From a checkpoint of a small mixture-of-experts model trained on Wikipedia: 8 picks a token, a sigmoid router.
Below are experts of layer 5 (counted from 0) of a mixture-of-experts language model. Rows are named router (the router's row for the expert), up (a neuron's input weights, with its number), down (a neuron's output weights, with its number) and show model dimensions 0-159. Each number is 500 + 25 x the weight over its row's rms, rounded and kept within 0 to 999. Numbers have three digits each.
After each expert's rows: a language model's description of what the expert responds to. This comes from a sample of Wikipedia text that the model never trained on.

# expert 43
router:505522525492486491481515467498528493465582536474504494500485485530490483495511493521511536509502480513509496499516463504501509483526560489474491483526486479512487504510506500481495473480503558527504482504509488420487540520541498503488477486492462485486500495527455511536493485492497460503527497485525485478499568538505516506487490511498472520451575512477500504515538482498496492459500504458502570476486493523453485463471479481512494478533509517479527531544524501444481494513483495
up1:503558530492511438508479528512516493469537511498497508508506520518493510464510478542491494493546505460511514479510468547499483489523554545531489463490491469514503523546504476469527510481505516496477490478520581458490483485487502491492472577447484459510516505500530488510488506527497518525488531526514500511506516480489503501482495503480497489545478509505515507489512521502528502483564557501483534487523466561490500482478499500511510498483519460495537495520507477448511479474485534
down1:515447520559548504512471545480539494462493505481518476515484443482526467519525502472488547502488520507472484491492556461482453470503458495500480508545504485462489477518487504533502519510513489471502515509498465505504506508510454542518499475524541465474499509521493525484504521507538533500491521476528472475470490554487551529503489491517485487515501501515512537480518491521480489480481501535486525496475478516482497543474532492514464519462463457532446510492518497548486518522487505
up2:524503530489497508512475472495522524516469506466491509527492495485528550490494460478528490492511504524479507494536508523520478504498517465513541444504480500501517555503547477477501486494516529522482480510488481505480464489523508545544443492503516526503556489506516491446526534473528482479484467500506530458509490507506497491469460460478532478494494491536499495531482457531519499511470468498524528479512496501465501435514513524540549510469486495463492514551525441489489467524532517
down2:486537528503505486491516564524503500497467499510513482479521523487488520486502516538451459499487463478510519522507492473542517472522508529505473521523490463487475463505458468513460473520465456483530520477429522543497502525468506441524510497513509548474488511509530501538548525489520501496440494495497460491495529483493515540514507510517493546531524528518490499541524522457503504456491474504518496503522478472510453537490485515451488486514487471499492479498492517525486522496546498
up3:491519526541436486585493510512546515495508463458493503484489502475502495556545512481526471528510446538467493482495456546492494495510511496520524476506487488494475541494507471468488489516461517484511509523516518555503511513534482463468477506512504487493499526514520490465537492462514500482483512507498449489486509493514490513506485469468520472480491533479496543494507499491554509483476476450505498473479482553504525524528538477514480507510481492468522494516557505469470527515489486
down3:484514523503489493485502514554437465524537533459502526532466494480540517471499497481466508503486497556455522521511510502487489504456479554517521495485487513536520486540522519498516481490504441468494480520541510475485496435485566501493497505540457494509489490534475501487500494519512474524494520500502486513564489506536544463493508467467538483481506461481521491482486521479510517514516471531520524493521494516505453509499479485478509520480475453497515476529539517512503499483507460
up4:487506504555479522505530459538459515483518520487483472509464470471515550514519491513508527536554522515491500478544510461507505532497495506493516483485507511491525486508489492466502482470526509491502513469541439506524478522508506516511469488516513482498503509539481506514487503499524471518514513486520503452519583482472499476481430528520513480473517523486497482517496461496523474475485559449489511475499519497527501503483506543512463515511586480489468492469497492483469485522472493
down4:488472488472492491504482473463492468481493493474507563505539513519543522474439530457476491479498483507473478509485500504510488493483483534519500485499484476500522522497491529483506530549503465518536512527483489565532488458453509479494475516487482503536510498457507497501517492481483489504529474467510498524508523446465508521489516516523571511511486518573483529531536519500473505529498485525512493478507467542486494477539507479481496447476484527526494531527509546502477520464497469
up5:470503470498564484521548543497465508495495507504531502540525488527513473526543520514524492504478511471521511503531518475523508497494525442505478484498515503492495493461514483488499441473515466497464495477497491566543532469490489517544462536530501450506500536534488475495501504519456473511508514496456464541509506538466483534515509506462491481479530537464520482474466494473524502472520496521479518481498476519482500498488534534554482492494502526538498509499520507501521531453527493
down5:592519497526498506504463529512536510523566477482480479503447454495482504461491495493495529502474518489492494491439497508493465523500479530494470514493511499529543489485467522504513438502500496493497481512498531483462471468493482506509527464551534490480462531490472517508473513503550553495475524479494537498488478505534486512515526504518494494518500529488514503521498525482507475495543521536533449524469496499478448490466473524516511526489496463488503483516501531480458514518483481
up6:498514453532520493522508509486463492497518502466491507461510523535424483458532514478503555482512508496520523489537483478502494517511529529491506504540491510492458502483558499515520549475505489492507488507512467480474538501532511497467493487464455540496517488551461490533510481473532511493509526505527496499503530538486506512485546548495478476486496492531471478525499508520456550476495514469530475551519482545458509481480458432480519476493480503515509479513486518501491484505489504
down6:486469545533475516477504488565531507510503490479480479543460485491522522508491494514515458524545469433493463492485531477524480473442522494494490481545511494483480480484537486587473497491497476464501466487486472486487502489474482500502485502547512496515511494506543545527505532560519501527463454509492484526507483517494504464490472462517525494508491483494520512513478493507499499502520507508544522500508520512473549478532500482483513532464509491511498494490461523494481566494485490
Periods after initials and abbreviations, such as O. T., U.S., Charles I., plus capital-letter chunks and mid-name pieces like Ma-de-leine, Cor-p.

# expert 41
router:486519515508503452548521532473513518450517501477500468541476490523526469502498460488500542464527489525499492488527468537562531484479533498498474477554502479533469494532543461516480475477515511459496498534481459502525482468522510527496470514482528493506521514512493473505521550534527450523497510497532467519516473541461493478465523494534513523507513502486507480492525558480498483474502506499502540443490494497503477460463485522519493477497524500519498494485514488495446488501471522
up1:511466485455481441519479477453523520490547520519456522549475485501469492492488475508520558504542478459469515514510480527500525488493533492500513503519528513481526483490502453471503499482536474521514459511460442478502501500505511511521463521501488533493523508476509456516548507527518490524533500509477469474516499496499502488478497528514436513501504493461475481551516551490516511507457473516540496476475479496494478516477451493477509489531514527489531531474511479534468507535480490
down1:476508473504504502532530509505479503504490513489537483481482500456491477463530515527487508476511494499532500536497512511482529563492513470496499460520482497542512527524529505475469471502543487439504535549493505497486514486495508519488511495476500445500476503484472465533467520515521498532445495483465586499459491493536515505542470491551537507495495502520541492537493524522456464524507448517488510494525501471486533495463502515498538475468502449472505495508505496503547489507488500
up2:522497484536522450505484477519513517478500510483484425490515482554499510511536491508478506468460492528452519515496514530515461475526523523519534514492507491542479520511520527474446508481511470499476475483506522487546511516532496489501515518501505498491463479528500495506474485487520476502520492484471481531493516555535497516464486485519471450494519493462536527548455498515470495524460468528458561475473502538534502513467493506467499506483478517520511498494523491503466498489433473
down2:494496517521520501504483514484480521495527468522548479513506535487564505525473532478514506526505532514504462523471500489533482477478514554462474510494552477525509476484488486530497485567570491533509535524456513492484520526458495477491459504505505498514501483494526489494519484488512506442470518523483478506489508512492544491469501478471484481507513511480491523480499463509526448510470491517477502499469484511497501510529523487460493566529523482470515449484516483469463476497454546
up3:510498496503487462459474524459501489467493525443478524505533508499494528507470499486537466493483484545493454513538428523494496523524488526533492488499430454478494513513515482488477499501484484472480515522477522487484481508491510469519464506493478491521524528512492468523480540510528487516558526451500494512488501499483483512528537499501513464521516563501521496500487495508572534510497506469494504458468508490479527505460505535533496489524508533532492493474525461550462522494484489
down3:520550516503517484492436504491490484533462477544480461461488542508514477506515502506532495511510493489558514514546536516498530520481515533456504482499489466494468491553483487471541459475496507502498483504460473532488455495484477491502481445490481467510555467481486518503479478536482520496520524482546491519537510518523502523492507512494507521470482523523473519497517505469504467496491523501506520555477551501508504521499506496514487506516505457434499489524465491470503519451531532
up4:489502536497545493494533513507497460504518548477491509531442516477460511550510458501502538507477514502524540498484506506512451511522495468476491468513516512466470470534474534492510536501488511503496498527501516506433529513513533464503464529505512492514451480504491491485453543532489445507497531469535445499474499500491501488473472486490507477489533513486507473489518482457489516471492539510506496490467480523520501522538492506526505483582516515486515499495461504457498508553498494
down4:473508492498443512487467493516520544508518501441534529513530497511547476484509542487514483489498530490469511487437480474460431499479487524520494492522502524524507530496530510487490534512518537498499469499494459496502496515471547528482510522508465534504499526496524497484498460539506458510519471463522500497505472482472495487496530513488517503469500452515481485544522528494548472509536466478480486495545456499510492515517508498529504451493483514461455498485565522521504534495491473
up5:493523495470464517549477551492473501464485503496487510514470498511490522498484496502530502496461534496511471471544461522507478482457504514523490494508519512480502493546514506485495482471483483493456540513471468499493525520539506510496491510485562491509485491527512461571523495484518524525507504480519524480475483488538445519496485525503486522526481446473531503510444498481454502542497489505470482560476509511458500463552522520517518507531470504540526497459519512516491499478498557
down5:550469511523486544496523476476471482540558532505449495503534504469492548509504466507440498493501518506501500528470512530522516502502477508452523467474481484486504469479490510513531528529531499504502472473513503546522467503463476498499550483506479441485505467486499503509521435473492483451501504500505473449502488519516523479506520562502479490504510483502498467468507518537549528499516489493480482499515486517482478522514449524494532523468506534514464530529477514539508484496505488
up6:499470497546529540530475565460480529495511484512440483519462502526507500526491507456463506455490462469468520519494507505531516468488522492468495494501516501518497488498490509552540488482522476497461520470501492510528480472527550485483498476463457504524485481485505550514464443492523501516489517520520522461526497506458477487508511472532526508522476478493522505518496505521479490491469554537541503516474528526520493505459470516519512482479496463521504477489515461481538464504463518
down6:547490525547492480521498496540515478544495551490489462500504476503484471471485529507476498502542505456498435543532540460495500516525487525481514468517491479498514511529511536501481496521456476475483519519485533508524499552432477561558476512476506460532514507506508505501488526492531525469441537532503514486496514465512489469512532509499501465475500500455487509477491483490489481462481497478505483520489480476496505473488503526523514520479471531513500486504484513504507536484452467
Dashes, quotes and pipes in film/TV credit lists and episode or sports tables, plus country codes like USA, JPN.

# expert 31
router:532486520528516474519498494461539546422521503466531452474483558564518483531493468521495526458510509525490463498485458489510534479522508531464507497524488461536468489501532489507488494472513512491514505501489484474506512490579487521527527510513522479461509488480460457464517495493508503519498550538476466503492503518481477551493506472488519513472525484503546507494467508472478462505487486465465507492489485513468487507494481507477482508515483524512529532522513514475506502501487535
up6:499513491475485523524482517484466510467511514530501518494486480536481504533484504506505479476446536480517473536486486514500446477512514486498481475487513470525458565519556492499507508478514467515434500540508507466494519518483527515507485510523513461477566489487544463500505494507522507541500534518462467500497503527483461503467524516490503505542502512521474453514486472511446472485502487526460492459518468549508443488504494531507478519494518474536500531514495485464515501458518496
down6:494488476486475490502491495517520535526494451481493529497497476521510503537483544497529515501513498454499517512498475516485486512487473512472497539542502483537502551476503546543494509487500516497500529503510509527487514510458493492515480530485508518466542493477519535504486521474482498452471482518521485459529439470509452457532522513495529487473552493483485518516482471468487514500524469450474520556500429473478523518499534528497463510499498529473503509472501519502529517503421506
up7:484507515538531498508498523485531492510527487501517511494531520500478508469485477515424474500490464483533492528481478548495510524468523493489517502474499508505480524518498510514499496508451459517494511536506543493514536528494496496466499542478498507536458514484444510515494515478534514490463541482514480496510494477512518453486519474489505570521506555459498459478457489427458496458520496483495521515459497490471478521467521477518547538513488461489465466517503515508506505510512524
down7:505521465481508488537522496484484483554485554498531490466497424472514495517531504494534563513548480463516485491502482515505505536537495520512495511517493492498533481484501485486529492505470503517518494511510483484543510492462492495524541480516473516444521499495539515520461495507517450493425489537505529474478503513467522525489506489488439507455458472489466519500511504524461521532484498463557463481523492499485516521505514502516504492469485500531501527461524499525532484494487498
up8:501486514501501508507478537492470507479513519436498453450430479504514512493528434496479521465489498512488478489525482469478495523518529537498502499486467528495479518505511493503511494519502561500461492481471503472464535527526508528523523496473517514502525471496450467504490519503537508498509517518541475549496490511490509520479471462513495481489463471495499538551515520488450509502493514515507481469484516570512499502512416493549464533499499518496503501468515501505491463492478514
down8:475522484464513546535498472530488490479530484492457495513521487480489515461482538516505445475475472490458494476483509473517509448497504480499479523503522500472533488479514489483482501521525506483487483469502486555520497460507521492480479501472476480530439554528484512525516536481526464514492504496531483523512475490524521527545525490535520543511530491490466527509502459475495454508501495532510475482535497520494492526519467477505508511449502460504525547514502533545504544487543454
up9:453496505517474502519535485467510411470557542496494504489487538510482547489506465530485525496480479541490487503478504512479532478488475503508490512496512484461472526465548496457465507420517515470477466500496530475509520471517521502523501462497483495490543481502534476548486543500554477526509498535462515529507496498485494520493531502511480528505531470509509502499517527507448510519495480482485494498519492477501507524496484466484494486540452536506480494485528472476500477463489481
down9:468510490499522509448506534500537517496513494522485518494484518487564518545480513495495434490551488518471532479540474506490472518508511513456499553503522458474475484510536501504471485526462507512506498484494523512463489527496512508466492524471455516482512499516494502474484475496472484463500527488519479475468495509478434549459472492515491493459490505517536499513510511501515539470498511486496472504521475506542527502530517489509491534508541447469538560518497537498529484501547482
up10:501497507521501488466469465490539508498480502489525480518458472507491494468500448493497527517504467492506501525540503532504530513496485505448461499515523476512492539526513570525474478508502502528517493516498524458547475469503482516511479477505519472494508530479489467503462482478559500517485535519502502556508549545455495520486528504495541517492523522474513471489495527515536466482509498491467486448457496534552526457503490446504499469516484503472520503542500494487477515462466489
down10:534493475505559487512516480449492511513483537470515497492509536485428539498457501506517530560512510505502462480486474469527503438512541495483513512517521499494467471508504454496512470461517485492547456502526541521480508496513545520479473518476513547444504516471497494520504529523491492507495494512500515462545518491556485512518492501476514516527495476497494422467494549484472476499499483508517501496511499494524496480487499524449508496478511508489519471505495513523520484496551483
up11:519489526502482436526506493453524521469527555491502502487507503538515522536501497500506504507489516478469513472468551495481516496488506457547484481495495516491500477512526522516487515479499490486529482502493474493512524419522518493491495505487501533496548496513504475521492534505517511504507467489468516484534494516494481459513487512496536500495497451450517566522518502496473516490461480544476455498525508485460484492473449500531530501520494461535524531476493420535511494526476470
down11:487494505538478545497472487496499517516503484561500509485500529488529455531489472513558502533501508498485482501528503460518477498561512472494526515481526471488477491475492492509510533525462464531505494438461519455452471490494502555490445518507512518504493485566553505502512487486492479513512506514513451469486549519488476496461505534492510471515519488485501491457510434477497458499481498503493544455495498533510493513528529523501500495526483549481477511507509510487515490485513504
Hyphens starting list lines in infoboxes and bibliographies, table separator dashes and pipes, en dashes in year ranges, apostrophes, and Japanese bytes.

# expert 54
router:528509511487501488492463478465535510454553523500466500484509488540464470488548477535484516509543483497499480509513443504529503520503527496480519511501465491515512507512494478497479486474486523489506488509524482435487507516549513505489499484484483463494481473538460507517515498477490497501538495483505488494505537522509523518494484496541455490497552511471510503573508511515492479460496504458523559500490495482453483490471508522490505440557515536485507481537536519458508444503473511
up1:502471517475517473497465463487461519481528482499435491526534488485469484516484492508488496516536514497487484523517476515449486479509515471440526480523470530533493513532500493539498464485487550491561474512513495525474516525501505496483543494508484537516485481500483501456469523472504505517505497550509507482478503522453514490467492484586576471516480504475482468505517523496511495491502487510501514503498499512475504473472492514507491495571511493466504503453501542473522461498514521
down1:512509497515490507456492467500499521501481505539525510496495512460496488521517513445562468477484450547535461502510482500523486520496487500520486522478518496451483480481501544481487561544524481505480515514516473530533513443514534537496459482500523487477522539544497519497495530482534492490522519510515529548481519503488455513486468519470495485524485492479487454496508448480480499523494492500491478481522509464500494519464529488463473530531517499497493473499539538488463550464474476
up2:513496501501447506539493514487532493496491512509470513502472541507491481516496462498485495519524501484512476454522473499550497520462527539515528506522512515532472540518502510468500488514477535484516523493519537480499462494501498524515509533481523477514504509491495507456484452498491445505497488499492479499491498499503476451493460492551476514462547511523528546531520482460527489469483488477451523451488484528514481509469516481479438495539505502476466542545523464462434475505477499
down2:532505467519544470494519458494508520497496499512502465480515537478470494495516492480503494494508463550514511499506483543485483481544534522522498505483500513523470524461519472446420522499485497529456534496503467538481516510523497518544524488505531473520486481536487520509529484454463515498475500475511499529476500510517482542499512471461514475498504486476521490440518500477465504540534501506503486528466511515555489525531482510463483531476477478468491464524506452521491541468528511
up3:475524493469538476504482517476466513468481474488510488450498557512436493496531496459508531525502535439485504489486479541500488514468531538515540514528523475469462499513520465468483504468511509493500551518503437478529516502525523477469484470527525461502508527484512470479471488453520509515505475486502536485527511501493482528480468483461471471520490530498522508540486513513498525508485561494521493488494476502496487510463511482483477476529515499495508490502475507553533493457536529
down3:543475512492488439465540480510493508543517457489491508547483512464509502516483514509474528502497518454499501516501478499510535496532502526505480505473513510519518511511520531500512502487501490535503503473506507446479497530464534505481540491511474471514476485506544475527506493514444480491504526473503491513477494510484483477467483536487534493470469528469452479446522475492488537496465536470507534460507472451512585535521554498474510517465518524551491520485506499487500501516521516
up4:494492515459488462529469524478538512435508541478516501533472489543498495491503473484421505488538544498512480497488513515518530540457492490492546476519502509548522519489511502476525517499497506536514507486516492535508498456505498517547492480477470461481526520502483442426535494488511486522520508479522558502507515518505497489512475470467488507512510511504478486542538516463511490489460490471540502482498513507477486498522515475539504494478514532507523468513477536474494460468476505
down4:499548530496481535512502500573500494489481517529502513478484526475494490536488531490491497489495452451522538542500498516478521504507538492513481450523476505480496518503488482506499527497483499467552525542468482473479536517534463544463520451484488525525491514508519516528489544464504511515517524516502494485472484525486501498504489505499495511534499512484517526518462435522475491481490501511472483524524480494498473525513451516518540515455482448526448487474530462532469475472474473
up5:532478506544478496478492566477516508544515511467484547471470470516524489517534481507504536517536476501485476520517464499534487511480515462491494504533484485487506521503517465493500505488534540465517523493505474481520525516519465511522504475475464497485514518476459478462496505443487443491511493554499475467466551550492522477508496494532532473490559473491510480509523495511507483473494509505514517502496471498508462478526529478522462530508510493477494490545541539464519537463472509
down5:472495515475493525514521507553494556472473450491525468506507497512462495492474525521466534518479510445474530509487535506465499489516510498503491480467517494528470487514487480467500497454474518491508515523503489479474526497525504493463517518532509502519482483536463550503527495501538509507513502443480465443525517501519479521515531521492521502492463534517497524504477491530464556473474517493473506509502519508504462464509508515460495471534491469527482484432481516536542552538514516
up6:476465536518443482491479486442497526470558527532475507518497507526431504521511477512514543489518511481499514485518510532512488461496541496471482528551471466498494487463518494501459518441522492483491463453528511517508540524498506519480499519495498459531487477504532510510485510502492454518498476533505486526533497510466514540475507516510501483479498480527507524571525530478482509494513502463504500479462468494489484492548480474511493462503492538480490492508544469507500448494508501
down6:521496500466531522518512500485523475478520525487515494477469543515501530522524516483489495482495530491499487543502508519462494501461541548538469505465498496496461553520516513460489446509450537508486505510515500492471488513551486547475476442489545544511505518568519502499482456466498530505527494479488508485481512478485467485475526491516484548531523498491499497493472461493531502467480468535472499487513509501473513505512517477555513497520509495464467518489480471515460528450497515
Single letters or short pieces inside names, initials and abbreviations, such as the r in Mr., C. Shaw, CSKA, Dwight.

# expert 63
router:521513514520482507480459473500519505433551495491462504469523522532479516491475471520475538523498485477497505489509467560506490497519539494493509498491522487495512526517534489454488496465484530517475467492508510473522515535544486498468487488495484484448492481538485475506524498506492477513549477505506472482509551546515532484490490501488473468525579496498518506525477505491478501464483500454510579466483496495460479518491504522506507498538487505470536496540530520476485469515459520
up1:521547470514478536496505464503506463472476530506490489504476510444495500493460536548504519528524460468501499467535514483521541497508491495514524498479505505486490493511532518469480529469474502471511490482522487511499485508530492512489493521528459498466490501461462476509498495479497535525518476517470502495532513539506486477497501501481487487441525520465449489541497516508514487470474484468540566491489536478506489478560524485567522479505446471510495461500533498513458508532463520
down1:506482523526545469497492530518529502517465530515492455487490505490505525493495509507543521510528469506453529508526453478481476511489488534488482473525540485499500538495489509508522513501497516455478513524509492516469453489526515477506493495470507533458500503549467511484482547484500523543507489466476536466479447518464528498526522442517496451488508490526540490487492498552492503505466497464503517524505446509509500497489478508449541522450532513487500510520475471535466519463526535
up2:505544530532475529488526510465505502489536548499513468470506477521485557480506446482512506503461495506498521511505473464481494545499541470488479487503487511471493492487538510461502475444506505519438533484494534492477510528556517549546508504519463473497490506561523468477481526480501472492531456465530517504517480501500491542503532502497483499513535472505462494513496480472444467490482518478471547484513508521501502513511498481508518539520524518513472472493531483526516499470483523
down2:484546510506477459499516492513531515533495502499477493505517504480500494518481516492457492484487523505485488488449519481474503504509481517490518516528471508537534542506531483513494493539487473464530514508468526429468509531455480463528495502475481481486489511474500501482512498475554519528500527512522484516462471498514558473521540518504507490494544496514543522480461471460510540468508512495527448522528457529489516470484497501479541480505452476516535488523454541516527468512499451
up3:494525472522482540491493509507505499508519462464465504527503542517483523548492475483506570495525490458493471521498520534536495479479505493490538451481463480479517511531518527545521473449478496471528490483502528501541534512508531459540516518492515473462497452536523491527548480526487507510509505521469492495483539481504475457435506470514474483500483521471517511486500509491511516501557487470486538487472502505501486518510510482526472487542502506493482477491519449497474481539519534
down3:483497495438505466522536519508483506532516529505491505548478482463490521490481495488540520470505487499530509460506520495506528482484483543471542524472542495472492540546510473554487469510533532554480458504502456514507456483451499500508472487495495493488520496462517451472510513487461531513463546504527518484518475496505541499500495506490509487524516466496466515509460502521493519528480512527525483522516517451472482502519475450492528503515462513516477550497485502523501480470552497
up4:464497500512477477519484494488479494525507523484515467432500468479544514513463520534518508491541471452469450494504447539501425503524532482513484495491486482480514536479503512452504543482494517510450483540485498490500472505513511525518485511518489480493533504520500454507480499524485546508527524520487490509490564520550514542476498518480489475483533511466484513480496503466508504494498546493492529527497500485520518506487496542487542535513494477539493501449524481500491513524448470
down4:506469530520487493472490514511501484512499497521539520498496514512483487490557518493482525488500559506485496469511528477506529520460462509455519522470508517505521486533487504521544490500493471507543493465501465531519472492504481475513455459517493506514461488476485523488487518524515467471542541497493526467542508452455524460457546482479486511504465512538529533451507476498541537495455511489519533493551525457533454512495508519480478469524474477517480501503465490528500495500531499
up5:490556489474532458507506517528451478476478482512446456484487512497496481516527500522472507497537502447511477478541491503506489512528499533469478510523530516503506479516522487471505464458524505513492521503507519526519458481490471496544487494515488484526528511516513499503508513469508490498518522475475460491462482472450493519497467446486531496483509526541538503491475467498541528527518501534491496495529492529483501424503500563525506457506491525507555491538533475484466516532478496
down5:535509485515532513473490462508505488495470496468514498457511509474504507462465501470461532520465489470515501492552529496481509507459519490550535517509527497502473532507535478531513506450443508473524495461477480468477516495526499526504557533507551485511494474518442527477465469504525543513513540456451538473504504507505503453525513485479520503514497509545511466509499528511470485502464498548495518505486499494534505559493508539478537468506482489495478508487493505506485490509520519
up6:525523518501515490484498459487549505540523545486527528471463496482495550541490476502489499511499480482500509507458491485497454537485532473504507500492499525495526513481538547481478496524456488500483545495482537532496511490531515504528491467485438494472511488490463534461505516456555505524533476493527501505527535556501442501506480474464534509473476479517474509535485489482487515505450467539484539468496494510443512521526516531479514487507503488487534502503514531508473507507467503
down6:495462519533503530518534490480525492497483485472501443489567505490505431482485508487486508528548503474545511487496485505478505463484453510517500527525512486511556450529463491488507503497534486534488464507504564491482490512472508480504481488500504479506494480514498455493466541497430499466492530499519464466500457496467551483500500490508511491544492519541523475472482492501503499485527496483517497535519542513512500518492467505525483527511481504481550499516480516501474546554496511
Single letters and diacritic characters inside German, Nordic, Czech and Polish names or acronyms, e.g. VfB, Björn, Kjersti, Třebíč.

# expert 40
router:489480486525519500486511507479535536446512481429512480497517500507488458521500503502518545496570471456473509542528462514519511505486507507471497459526517538521506516509493531504526506480498503494532504528468468476514513499545511528499469505477503496457560507518481497512475460490490504482552495543517469483542539536480483493481486484507477482493561493468527508551535528456523479456499470491502516470496506500498492427483482485514519497528524503491523468484483487495501489514495500
up0:490509506482499502529470520501464528470511489502498471530485518496519496457494496503469524490499511542442543514500418533499500506518493508506509461509499549520517540483479491505495498474486529441479515480476478460512481525523504573502516505493479520460526508464519457487491488469517501521499499560553491489542504517479512490487497445533505512486548494494531507523482527472539494459533505502441507469522484473459492487480498520517502494486527546501513514494500518477508468477500468
down0:518474491501473477510565468476540493508473523495524501495487498517468545513504460475472509510490514506503476486451539532464488509492503483519502520512524449510488501468523497531493514502505501529506476508500489473517555540446506459540463473485497548495527508501505548517515479502494503511524530453469557491511504509468506512480514540467530527506463482457527513460473488509503506544474489456512498506478488489525464494480487494502493485519494451500497467523520467491534551559490526
up1:492510530501485503467503522494504506498466537504458481463531537496519516456506531523512514509497528470448475475495506463482498494489503474492522484493506490473518492516517522492483513498466512466493556547481478474461460512498521474521498526526442497506498499493507492500498496496550490508546482461467497486503494468476550477515512516543493514503572513481529549510457528482463507454501488485457508491525543500531470502480499477479511460489480541511552530489488545526447480514504496
down1:504553492528503526476489479505489490514502495514493527481496435500513498509476491483496515461516551504496486506508516481494492526520545492502481549512494482460476530471481490483496509462513468500472456501566483508499548472510463547491501543490469521507549500548485515499487518497447505498456490501502533501493506484500474526514495459481539499533433519475508508478508460538501511445495493532505473509511498496470550496534487539500520513487479516449533496520500499544444502511479512
up2:510515497552477515486501462494567503473490475433504494506486535476519499473503467473503512498493506504528540492514514500503514543467533512454564453559485514553499490459505492514545509498532487483517517474507429474505481494510474502490505477486491488489494464516487496474494499489497532487496493516532510504501539522459515509482510504509480496467512499475489455500457519422504477465518514493528486494505533553505489459507498488541525499485476509517532482467508511540519490519533512
down2:455469481504506486492447545503482516513490512482508485514528481566497473503487481526497500534495529538483535490464499497528481426468485505518468522462501473467495448492499477483515493505501537504536484530497512478473533511461499508507475502523496488528525512485531475529509536511529476483467520533498442518516502493521499495505490505525471503500485457530500488459510505477509525517545511473513517504572495537478484548490510499479527504513546485439471486515517508534479504452475478
up3:491470464466505493471509499536525494513505503512514490486496529481505504503476505513523527471510506423493507538528513476531542511494476489442487507509470500478497495468460488516504498477530516491529480477474507427538482498475482512518467446553453499521500475525503509513474504454456520496485519520513513485524531512496514490516512556515503497500524462507563536526539477545449528512487489512504515503483480498471487499480465496511513483509488462493539521516521513534467450496504543
down3:441513535531495547494483464480453502538505505503441508526539529521485500492515514486521498512536507507508463451513474511486477461522457496494489516474467537477496541566458513454517481508502477504458506519464503503447465529503469529517459506510488530488496492526495508513497532532487449475484471535503502522526516513513484513491480458508505518515483559512504531522502493520544522496483498527516456503502508465491550471495487524469490473521477484501492501504469482507517492472538494
up4:549480529499527486530539520482451607495510499450529477508467502495470518513506510485495510520531456489492478489497529541530507534507503520492478518511456523495487463494486519522465518516544546506514476502501505467541547472500485485482483475449487490512533502502543495510529507475530512518516476522494471508505469530451484513463541471575501468462506506478475489494526486506501493451505483479523488509515519500523501498479497466510500488480485477513518521526469482499507518499509522
down4:461516500491502479527481494548509485461502496437494456507541492517505511497485499497474491495481500521468507501541507504508514516536506522499478497470514518501521492529480521503495515463505489462528529512506485483535484482522578484479539542521494537486473457532490476518530483466497539447443510505499479509477505466558468506508480494509510540513506517506505534500436493502524508513513479550519469491489468514518473493469452534502547505511496496467504459489527534510502513523439496
up5:475532475524510500525536471497516515511495512484462489556498483474505457487520507465493516509536504476517504513499504508538507465480514480427489506535511540492464514522485550478592488472486480436497483513468485510491503508506481493466480510510494527498535512554534464467475473506500515524530489534527453467508551493500511484463468519483520520492516521456461534486514486481467517528532504484474486512533542490465526496479506525507505477498503505519494516473502499511460504517489527
down5:516521524521534498510494513490506476502507507477475467446452461545504502539498539520492479495461476501491460517514531541489490555492529497532477487504514500561477501554516527498454506494478490492497489445454512519515469468552479520482500507454514471519475493523476485487452466454487537469505493483511502484494531518496545514527519459491465491507496507498534497534541506516484494478529519490475516501479518549514468504440553525502490506506515478466514498487485495517487527507481503
Middle and ending syllables of non-English personal and place names, mainly Japanese and Slavic, such as uno in Mizuno, gor, ić.